Below are experts of layer 4 (counted from 0) of a mixture-of-experts language model. Rows are named router (the router's row for the expert), gate (a neuron's input weights, with its number), up (a neuron's input weights, with its number), down (a neuron's output weights, with its number) and show model dimensions 0-191. Each number is 500 + 50 x the weight over its row's rms, rounded and kept within 0 to 999. Numbers have three digits each.
Before each expert's rows: a language model's description of what the expert responds to. This comes from a sample of Wikipedia text that the model never trained on.

# expert 43
What it handles: Commas closing an introductory phrase or year before the main clause, as in 2020 census, | season, | that, | 2021,.
router:493474518575525450593463512538524466426525463585458506537537553510493574497527568524521510529519472488540491542418555517412505443402539479435593504547471566549531461554560444485490522479531542436455487497431522554464502557428547430447475494436404505505515534525561409467513601424495472601537553440424445510479588484490530554453442569574442507481505575498480446585388494473543507495479607531615551526532520413491548467439589457511486441567404471500461513516422551473448576538500563528360496457478530493436537514540520483572487540456533547527509470470526446539492523448464568374
gate0:496596527555408517440570518439448527514425446484475477441497597529606505547456452565589405564424485551451453596521484492517467558462467488591467536417479468449498501563481483447455455417495417436500451455558508429396506545454407481482578446509531373509488522555539601521547531504498479534524467417540445547503487537532625515480485525445522493478530462474475612488500419588532525444476553464494465518435504564448440555466480476494430557435544480474486466511585454580438612489578450535430510556513446461555487517510535521465483505447588540527519464492476501532534453574509488428
up0:514541419480505551527560448452483564488514581458462472470495503458493408444479421508454511548458453538602539455529456507502610524438501475431450566491493323347519523490476449507572512581523499412473501498517491570501438473438526506466467565488505567466479426564461526523546489540457476530450554460504439530417462478544422530483532435430571479592571493528490568533548490615484541519508495493488487509521543534476452469537490527500646481505543452556544470541545485491403542480444540481498505401396418553448486470579448510488371551509484502522580461534581455403506508444528506537
down0:413489478509454606484493487466525511524530422649480462509510525416535440466498523507501545509429497488521484548458409418470524549471524516539453518414543483478541503407529491500552530571495513409487539367455500586465458412460546421434509536550361545381510522554511501498490576549478450608517588525594490525508463488460488535417497478463500533581595535496495539520476511594520469460480489475413483490616516614466507578500477465477506436495558516524493719514497475519493539540536497462461537448530500513475562486595412570511460496544492520496504462470507499500478509503483467527

# expert 30
What it handles: Semicolons, often joined to digits or quotes, ending infobox values and separating data lists, such as ChEMBL IDs; also line-initial =.
router:478564497493551495512522401461485556467520511574447589468491494501485501475500514495463472448573514600498478425486426494581489545519525501533370497559475581529430500521507591503519625463522524570498519468399510389480446476444482565412443554515522520456442458501554509405562533556532559538479548483562531496518558509521426518459491458463533483453399453462481486459561449456509469520539393557594499541614549484576513503424519527542487490496462456482533584561540428511525520443565507635607524482540572473465635454527477438452406423518482477487494484510502563560407450489537526526
gate0:463535500527509461500557499510490514541492539503443516592541462579485546472405431438513576532496454512521533470598542635516520510472520463543511473511485500431523474494543459512532458442488478452542420510510329494530539407469593515525521551533466456485469383458485442552452541488491493525441686586537494473474499475455509523456551532506475455455587478415442538506511497457513431465573471439527536544495491472452511500493549416542519387581485542399539565522462497486531500531480470500511603491484478455592490593564461612572594469540481463424473475480525470463495599594507561440
up0:467562484587524416523546528496518576516506456557433528500534493548507484605497574462420537507589480502515524505524521532522419544460422528572431507513505481519559522566581509560460506455566443498491480539373459497501502385548507479487542544511599535501486402584481415478543454463520533550499591523484485418452413548435491587551529546466538473524484495514491560504531517521624416574567518450502459544488508476494520465445519433495539488518589484485552567547554474538415511460500449557515486454507469456602547626483524479632558506488502492460517567527467506501447525620475668477
down0:494522505584565472527529529570514451451557495659512573542516569492597518535482516468515496478559565443372464436560513435559446449485483536514547492456385473442579525507499472461537502430480494424484526555528630600501534462475529467453524591485470476436414513493491506424488479429470465482518444405590456436480398503442551430485464504467465475525475460479477457513466512534552445466502512455477450539500608505405451558520496474514510509457471414550416641483550546515479504546504463548460524468596584431449533516471449505487548514538501513466514530456522615554401534503473463415

# expert 26
What it handles: Prepositions, commas, colons and opening parentheses right after a personal name or title, as in "Vogel of", "Smith,", "(eds.)".
router:497549503533525591433429489445517518531441479457492558468556542510517537488496509555512468494501555585491455497548499554542475495501446477539528483445524526529525497454501580560540448520476545483567466384475492596478472460507482522482485445621508581369364472431493437477443461572512459460535581572486596436449464572369510512536449444501465425575471486554559488523532517436599433569454494472412571461539518537471461495458501427516461584455509474440532428514481435401472445554560527444401562490431490492513557461595493453502490540540561560475465526483567503487412543530582580539
gate0:462406553524557514488614435503503528417508466482494508547461501541567466585445547388543470424456476477527518551477554436447522542541437445467500505519553525450496538473565545480483491538604554444451549447573491566535415498387503486577540466487518407494429529405485479457531570517461521467477475468488535499540521427414524534456498554486511474486554504531531454459467385572436425438512439483531481501535419441523396483505597433538440555549499478459504502487446482550543527471537548656500592411464482508553453534601461457537517487527433489501441554430470521548542492474358542532
up0:477461576460552553490571527513453484469561495527614499525480404479345532414486480513439348653531525598457503444523552468527526450462486531476566534486485484488505436507498472566499460414483542495425510555453542437534566517575437546451512480441526548526553575570535487534526551462509535525406536456523412462513508570528524533552459473428470592541517479423439485437533478463519580566551508522530478536497475569511585543555493468476500472464577588604477422462476441406542548498514449457486504446502479453583471526488434478532519488574559523577549493545569476501497465418483425447
down0:480527531504501481451574605510472503511582443494562429419460574426419444425482489545478475557533379519516558452461492523487594481570480552427461503478495507452559543501503491549582455491408400537552553536439487559451425491451523485489521530518478464468480453558566512467494529546536530430522510607371456490491563471441518522472544533482542396597413486500605411451479467492484589597474544523424512514532481450534439474582560447498488497471463576456553500550436452505542490438477447460557464415471497529427501532564509443454570559498502646616523522493499484526525530500511476453

# expert 55
What it handles: Names of states, countries, cities and regions after a comma, in or New, such as York, Jersey, Angeles, Latvia, Turkey.
router:619551459410536449464489533558561515558414588303488533459492524452547451475445476602483529518562476511533531438496620530510525486476549385488510429483468495508518485527521471575483477491515574575439522545490449442533525485488469426529432592454483487436556476502565533528458482497569519484513612522452584526480412545511535471475429538571463565532472485596553443489509574513497440438582564483410580490467593482471459509497460494462481509536464485518540436443549529520528530438471546466464567505536518521494514462483560544461622508526478550520414448367527449443537457493547485509
gate0:522505539524525488422504535471464391585536450361509484540526470441485558525501505523535447461528465449578555390524528537433553553465534457546514508478451567517487570488450437576571517432518485516467431537506445445535545459464546468455480430450479520435516575524457546484482427491571495492493502487418519505534554539527479510568541565483414502485492500513439587527514453618613531429556513500511532463536415551510495548456482462470437536527391462570512542488483464510437360535578470560472406477430586484466473555477623540465433525412377495486437404514475459515548494575465473494
up0:505432554499455475475460397539447527479500425496458531542519443489523489555493553472495467512523504545464526491514590464444574462467562501574611454455506557501474483514522436506445512529522596511511505530605499574496535570515489557419445560553521541466434527462496503501408418498543396487533507474486543476625465492499513488545479536504498390506486474551534405468607504469525468514459551485559501527513457546545469410486467461536537488491489427533530505469417583392532549415430554613495468468512525575501415508462620529512703490543476503461540488392434414484534554461546482471
down0:521505531497439565566451497453455533425448456462447496448495528523514430454497573566543460456481476502527533666442456416543534550477587458533423466551468460488564394523601449442504543452470489475458546542368462440444554491463477527511511523477520583529460399525555466521529490526541550392451566514518540558491518507550479600508552394409443480506494511493583500563477589444495506555543482463482571521494606495460506513493463472557507474510596510517481440483471538472576444419608535439511502448511495497612616530515522435488524502537525511514460584513581517478405437456498467548